{"d_expert": 48, "router_score": "softmax", "routed_scale": 1.0, "lr_router": 0.000956, "head_dim": 128, "vocab_size": 8192, "init_std_o": 0.00467, "batch_tokens": 131072, "train_tokens": 1432000000}
Below are experts of layer 10 (counted from 0) of a mixture-of-experts language model. Rows are named router (the router's row for the expert), gate (a neuron's input weights, with its number), up (a neuron's input weights, with its number) and show model dimensions 0-255. Each number is 128 + 24 x the weight over its row's rms, rounded and kept within 0 to 255. Numbers have three digits each.
Before each expert's rows: "gets" lists some tokens that make up at least twice as much of what it gets as of all text. This comes from a sample of Wikipedia text that the model never trained on. Tokens count by the router's weight.

# expert 248
gets: "American ", "first ", "ian ", "a ", "British ", "-"
router:159109117136135110115113130123112129119128150141106069118146134149111152148162148090152086133087127120128105105099180102146126126154113087127177173137154124127159181136100139077147129121119107141105122146137087106109141088106160129144143124104162114151137124119145157125142119109125132112112116122072134147150119122137111108098149111146143108150098132130165175078092152089116118106135156150135112133139110151114148094154177141108110158116109139151098128081093147141165097135058114144099121124174153127122140151160163125127165131117132125108145080084132136137109144083099171144174169151113107122164086125140123158140094165101106120122106096153079147141149114086125146156130123148095103168147107126108124122154127144090101125143104119143110116146115108126107163091124149
gate0:134151112128118180112111092110105072122150141128101120117146106087105126133091099089179123169151134133129121153129136172135159142112121100104107127170152138119165101136111071146117124124090122169137124131145113141154177113131108098119134106132114113147121106089111139097109104120117177117132146131137115138097150147196116154126203167095153128132132120126083101124106114065129127155120117097120084129131158149107124086097120144156065103139125146147131124179116100121125105157103120127136139126105105111125151118159121113119142128149148162120171137087141178143097099123138135105176147149115116128113096111137166154097146132135145123121141156172123132112095106163189147141142122119122121133147149088155101149119132131147104131103071129107145148132102121153157103141130122
up0:138120119095090144112089167137126077135137150118143126167125108147123091161179137134117130159109163129137121114165130136112136117087130112141082133142105130108173110068116146131135132079125111141167154128123166093129127120138126136116123130126146085129147131126130173097133138127087163166115130091156112109133152140160094120131112128122145175147143119117136125136103138092091127107142118121118074118084119157127124113114140074106125182086109119174135160148155066122100104126113145116115151130114141144128161101152091083100128102154113144105164098097138124127108098099162139118118149163127147157104128118121101115137123147168154145142147144116151096127078163135163159153112159137120122129092177118136097093154074129134158096138088153179151137135096111160149130123146106
gate1:116130153140078113148161091112152153099114086124132162147097136112110133140164158113116119131101096106085117126051100106123144126152130117117120134151122131113125131109111141140127114157110110103120117084123102115148179132103137089135126138146109175116158118150122160114125146156161138120100115116101113143113162106120141126093142135168133132139139152137146097144101117085124181166113130126166091125124118144097165121136132133102135091123101142105115132155135125159128117167115119135148153127144135138169121171151147074178133166142181173132155147132151145135148165124102143120151107100144145118141063137093139134166107148092112142149151132132150153059133155148101131110133137171166148105142145124172103116136120135096114148121122130093090197138106104102095162112099094
up1:173143121124213129114108092172156116141119128133147142173139138115121138100116140129121090121137134112112134100151143113117086165142131131114157134166162080180138102154135115135122132128123116156114122153129116190113149135113144140093152149079142085152095153113149092117126108133187123151129109162205164128092135084136124114143113118096117076110141115137111114130135108179117100113151119133144157151120128145131135142107087111139148106118191140105091102146138176134125135106138112075137110122117115140092129115121084116147136109119087109144164144120104144160109145131177141156119146124151141122142165159091123094144095144165160156126120141146144119130123123125123130098118084109106140160171100157101142115106094129126129128073135135171125118094114120131117131146157127
gate2:130100130167149125109148152121115169117131144120098146168134148150153153132106111129117133109116173101146115102134173132116125085136114124128143122110087110135183141151117151108097151081162102124105112088150138137118122129139138112139143122084126174188118143144146156125150146147078129131145130126117132121112141159123167177153163120146122104160143133141138122120129110110091110150160119093105139148109144133156095153133130126110127172109139096169119141066161177172136169100099117099140137137108156098123122111163157136087139138157107158146133111122122158153130147111090132148109134125121138123143146132115146177186171108146152112137091109111122164178115113127081126133086159089119114120166118137115163123162163097125111157131148105103102153132130194141081098086118127
up2:135176133157132132153133108115147099166131121147143109117126082163123146117159143096115142099146111123155153145131122137104116110147119117162091134121135084116069133132134113157169175111132116148110085135114093143138104116116107131087109097128130103072101113123103104122138133129144124131098109160108093178133128165098122147105098104134120151111130107106108126123105136131134149098109152144146117173116139126097163104132149114136120103171125134153128165191093132102134110141155159157126148108130154128166134211131116129099110137171110075110155121100153104119090098122138113086102094081162093178155093128137124110131120115099104115094174141148131072128146116132127156137136068159121110123137137107156123103135113134118132076141110141115146094155089105086133123142132132
gate3:125099120140127112126107085133101155110112129137135137137100172127117146099154153115122118127142116115114134178086122169154103122117162121134119093131140139175137108122150107071120113120146098118102165141163159090124136105124153143164145126146099145083132143127118139107116137119150104128104126105132119162129109123125175098096079138166119182156124111159114141111105142148113138136087123155115136158115093137128114110115119124115126106140161101139095110137151101092151138132131112089126108174154178140105160086076148130135108130145115139117166127131137159101165107152101141140154117131171121138149106084106102160146150131190131169061132142086085139133101108156116088125134094196125140140095134100123119080118125165146169076124102146153109150131125162113152119157128139
up3:102119120122171125157123105133145149097162132099136144165097143120129155106126147089119138103157126109114164203141139143141135151138151106172094123134129110135138141078160158125154133175123125139140135126152156146112135114073168122164121106114116143088104108112122135117170154079154094132123152108125150160148102105098166162129102107160094115165111135112136083125106128118131121128081129153166146164142115141129162104119139115092153124135152120150108105122125094090122153126119135088147132162131173140112158090094145151146104114101122110139147103091132120120112080138123160108140145119137152158148136140140109119143187117134113139064117119106085087092082103138096116115169075145132146138127176127111158124154145177131109109159149097130111145117141173110133096137127115
gate4:151129150122105129109148125138122121083133178095089100100129141125138141138147130148111129153128195118146127170151131104090154103122148071184111145159119159128106144135094124141182139160170097098145109115115096089095099128122143131122120132176100136124082158130110119130113127149103159104147137073121135082153086122159151135161156126113120162094124150132117123099131163130128141168146087089149167132084139107165132136133103135139193125091127168103123118098142106153146135135144132133144111164114142100116119112132137114108116100151126115131124117133128142148144121132124108148098118194138135122106138138125109147132104162090161116103093147096104132113118133102140075185145119144124141109136172139144141126152140106166155119157145076100181134095156080149122131134122113
up4:146113163114125130148151118095143133122107091165138121152128138127108109113126177087137120132133121085111133103123108115127099098094174177076147118153131115127153087148140113133109118079094135058103109108104179161132121170130129108133150145106160140156151123125124119141130111136118128119126122161143108120112153140138124078095111121148134095103125133133124149142121071140110131134146137172093115121119119103108120131126129174097066141156114122095122136144112159139136180128127085180121112107136109131119101136116133140142144143124143143161141158139123134157123123137109141135128138088142116117125148162179152123086106165134086127164128089107138149121176094140152128091122108147168145113110063101127104131130168160115134116161172158167091115151124116120136148206167159
gate5:118140140118119161127111154095115162142142096133149115124083125115061125145097150122111090113158131121123126154134108117099161117113166119149110105143100120143138096102080136100101110117150138142110143140120138115120076139166093131125143110146127137134174115142127130127117149149112069148080132134107083154157152120116130134090084141123150113112131146141107163082121164110146138123113149143094103180131122112179176153128125115121109091176130089103107146124165148092097115153112153162114036111142101170086129088130128139152151114124101142138181133139099143149135102125171143153120111140116122146135163095140154126127144091100131152135149147089134121144129139126116122105089107122158122125156127116113092136104108122152146162127180128162098146122083173113117144121100152
up5:125129116129143105089133155140123175141159130103141139096117147114119098138097116165120132160122135097167130117102103108112171110121161152114101130179111149150106134173122107135063118117153124142109103142143143136100120129113169127142097125119134140143133150166119149115166156139140114163129129119139135133147125151157156093109116122144157149146138143125108106094066165167125072153131102078114105154136101110150120179153108117185157119136139140150105091044150101161113102106090139142116105136153118121126094126115143149112167111135116116132138098124141130105145130135122102163073148134167148144142117071099144123180104063114110104151137113134123115139104071100144123102155164158107101124162152155098131146109148108109115132085135143129114112115102126144107121163140124
gate6:151095100115108143129129101096111088126160162084107141092135116145129115122140124126169098126120130131137092131137105129142188103185129128062100111150144132126151125160126121080124122159150123162171187166099086157152108135105098094113170137140095107145114079130155135154120104106109099139114153154114103119119177057151101104131127148062155104128109132146112148122130119128120143135145129139148110106138128171153147134142070146112158099117127101092142153154186135135102075103108121151089123129105094157152085087125125151081149102139112124116095144148116129148143127104127129100136148133152115137103171166118116123123139152084160114143140113116131139112136115120119137145114160182137123125116127127136126146124097110171110135133136153154138123165131140115168115096122119
up6:096117091131100125182169130115140109108141162127180131113157109117141127101091130112147165158146132094150137144136079120108106126140140169121139135142125110117136158153118125129110128137158153152176148123123151128149093129159102074142081142147118120133137109149126094107107113122154116133142151140090107101143131137089139132137127139087147127082130134124084109097113133121134112152110130119152083141076065110138144142084109115208119104139150122118112118174129148116165121107205125129169147151135104102100075123153105117130155121144148098138162135099148144123160074141095102141125095130111125140075139171092183137140116116133112155161126159113144087115138179131150124106150110148142169134155146116156120127125136171148129115148134122134093135153124122136126146145145160
gate7:105124142113137140146146153118102150122165145135123146111127110142123122169141103113128125097104119122149161129101165135127102092137087117151155136119080132174106149115167096137087048128108123117127141102147115105167107107115168137111143130159138114120118110151166143119163125091119180129113119126105144092137036095081136129134093118149097131108123178145166093119082152063139111124128103100110154092119147143151139127153113088125112141121138113137126158098118141150135100153086116130092143113147110121124173125167129107102170121119124121106115096113098103087130139159134153135094117157100103125121097121148088082163190137147155130150138109126135122146092132104140135125098159155123138127122154130130142089135144131089077139130119157116119106122114119129100158088135114
up7:140131116143128099112126126116155161133109102140126112112137105134116103090149152124127124119134100136071123139150116107149153142116121169148099138134154113105146113121146159113140145133120147128117133164102141108124140142126098118111129144055122128113123167113095127127117091160164107107144149116148127152092164129120136102092085150138146102147143079123108164111135079167094135137088144176150100181144123144132115087097145136097138117150126150117131153174134119134127144081145118163181120161133161111131115114113161129127114168137159166123152133118095172147110154113109077155138101067128137166140146113101123139124128119108101116144192177088112055105125120113112124161109096104153091137137094142178110124096105136158146121112136136118126174090142118115142089149157154
gate8:152141128128153137117101106161168119116125116119106103123121103126149119109139099100142119121103118136169099131118166117110144154134125143081127122107131150144156138159126138102123120118130159159154137086139100075124145120135150174102119127151152124157143093107103103074147164146137122094187130147169111139136139136123083149143150160104144122124117167126103127101132127109135118130138135127139150110126132108172132143077135191094151144161117148149096103116137080107192136134154136146105111139167127099121113131088110148170160139147130131104098125120125141098190083145102096141124083115084106113095064084129131171127150146142150116128080106143107122162077159119126111130101108111168123147134125104143136135071113122118100153128115081157143136123122140113100130072141111
up8:107114165107128119139202103169136119169122166082139072108138134138128088163129110121087130120140093097097140140123086135119129135119103157137138153126111134119129132173074133147142130104161117114114132156115128143136130103123100134141081150153189117095146122141096115127097119129096143143100154135162138129135127130102150130144115144124091136094153120127126154099104131170143097143129090128118092177138124151135101159159153094078124142176135133106127118167128166099107132119152103103166109153186138142116141147121157105112084104100138123156162130177110134105111152128128112095165092152134119165173168104135181094128088117130128124170146161129143102163131131153088145098138120138152132127141112156131119082114118135144105129126138129123120145103093120108107148095140184
gate9:129143109158138132123124126102125120189137134175135117143168103137091104090123102116093104149093104111135101145125096100140118124135091096121093085126176111123162132094131136123102136128114133158125170155104091087164159153094142099142144123118136119171157100124140128119087160152086109187127113139137058123109136124161138168105156127127111158162091106138128098150117137099107145129151123166138149126136131189172147138119101109100113189142120095135151132101141121098130154142141141125083128117113122134153118128125128138133114132124135136141115112164104127127124137127168121136139140076131158118081147058139108113150160175167146134089152120168133146118107162157113100110144104129192170154111128126155118151124135147128138147118143137144145132145098099094116119079115131
up9:108128116138120154135102139116163147092159146142124165130107120111102103123137140125163133123189152153110166107134110095107145144125151113127140116126140112100095137087093102160143094158094148109185106135112159129129086120104135162157089161102147153125138138086126114145131133156141149132136096130123150127119124086105137111134139119176173082188101102134147151115141156142164121152129130136103111107128122117127138148102145074096099150108133096128154128119158094104161144119124121121143160141101176128100122101136132103104116124151183123128119117130121087101122117182110098106142128111108098115167127157164112131128135167092119116181125150087098115131167132142132122089192104127118145118111104124111135148135128128117152171159137097080161130154140166186161137170162114
gate10:121102126140168102153177100104136133141140135135072145140132093145132167146135152155140174129140098168136091122110110117145092094187089121151141099119120131109102161111125148161083152113106119150107129076128183088126099117131149187125123153105113123155167129142115131122122145110110116102141109095133155103135128101124133108132124117104117114096103126104132112129113156113112103120171117124120162117123131181106121106132138109112123157092118120116161141070109139124121123175096077158093106124118169174149119101111129130095125106143092115138115104184159096103148124119132085089098160120114123117151131113121102133174137121110142111067099102125134136110145112132136114146097172128120137132138149138142118099129160110146170106129178095144133151117115168132169140076115090
up10:110135160123121165133095089165106131134065136070161147140156172121146096137119113117128094159126166109134126144142164138102124127083135134106121127163131116130193121151108145146111162125168142103101153149128069161117151146132108088090116086129122113118118114087158144142104144137075134140166135130147121176136132185120101164109141138130133155175102105100104142137169098125137095108109124118169139128092143091127114099150138131148167114137154107145114123125099136125110138141153146131150133149147108125094131133137109108168096096142177102117110130120102143117126139119140163102167118151113132128142145123095139151092122108124119145154146159118138119158125124162151117155125119137162123127119116066080133212122115140148174165104116152122123130134114087144100111162158125
gate11:124130108156063132152116099148159164129115119119106072114124140105145163159140153139153131185163164123131141121125132152138184137152111141160114165137138148178129087135117166074153164115120101088102117142116131164108101101114133180144109144121158110125137165144123154169072138152130150112091119081091127088147152162150136095087138100121164116158149120143111139090143077135141112159083125129114127129126137140114093147149129103126107139130133170139109097100138156132094088155098130131126114141165156123139116141162107134172157135113131126122135113140126171137146150130127094133090104128093143134108098171151132164129118143139148142141081163115147120144145103167169146124126148155151160175144150088130143126125129139146148148163167114123130138099124131095103117111109149
up11:106142137124117105120093170086126102111084133183130139137114123137181109147135120095119148119058119149110124086156097129181085129130129097083104068137130078128090153129120095126121119154083127156174115111132103113140127112078083147152157145117088128163120123159128137127149145097096140132181145171133110122118110106159149158164104158118115109128142104125146152119151162131086168130166128132132135112089136109126137136117139147133112129130130099099123119184131121140167170144142170112095125134091119117095114132140139128099149099147154126127117121096189126128093132074154144111119145104148126106120174129177159143118137155141107123127148125143132089111114150111144132130144119118089116075140110140137126121123147182111124150143112143147140138154128143180153157145118138
gate12:109101099110139142126083099138149097126133113128144154142100153120143164090122134096130140129146091152115159098145098115103082104102099149110111085133124147132153088183147171149100100116123138113154102117138101143130105147151153074109091128111125147089145135147097114133138126126161114119116108142098137105111177150127116138166122093091116127081148092104088136124129141117124115118139106168118116151132157119110159133090106122168128102143159110124168085131168158113099125080155124121146132114082116134090126108131142133116142111132163177102149114102143133128122138103146124144114168164128145086175104122092104111143119145158130128165162146070156108138142133180140146135156184138148123114111161146138121150110103139125103120103182095104135175094149094089118140149128152
up12:113114105158163123121127166143148164112129132108126188115148168122153083161139084157147121086151139161158139101116176133161125134106152143152101095146144116148136091096131139130106100114112144130124143138117168120143121150146100112142190123109105133085109170129138113111116127097131125101136142131161094157114112091143127137120149166127138159121117112118125133190134113140116136118160122122133117141121119086149113118100098130139148116127121092132187092126159098135127189086098129115143114172097106150109112057107117144141157145093100163108129108140123157165139114129159132126113084112119143111129162123111151105139194145131198168105158140125168106113139108139155110119088094105128160119141136136082105166132125182136127172115114111109115101123137119132144130148141122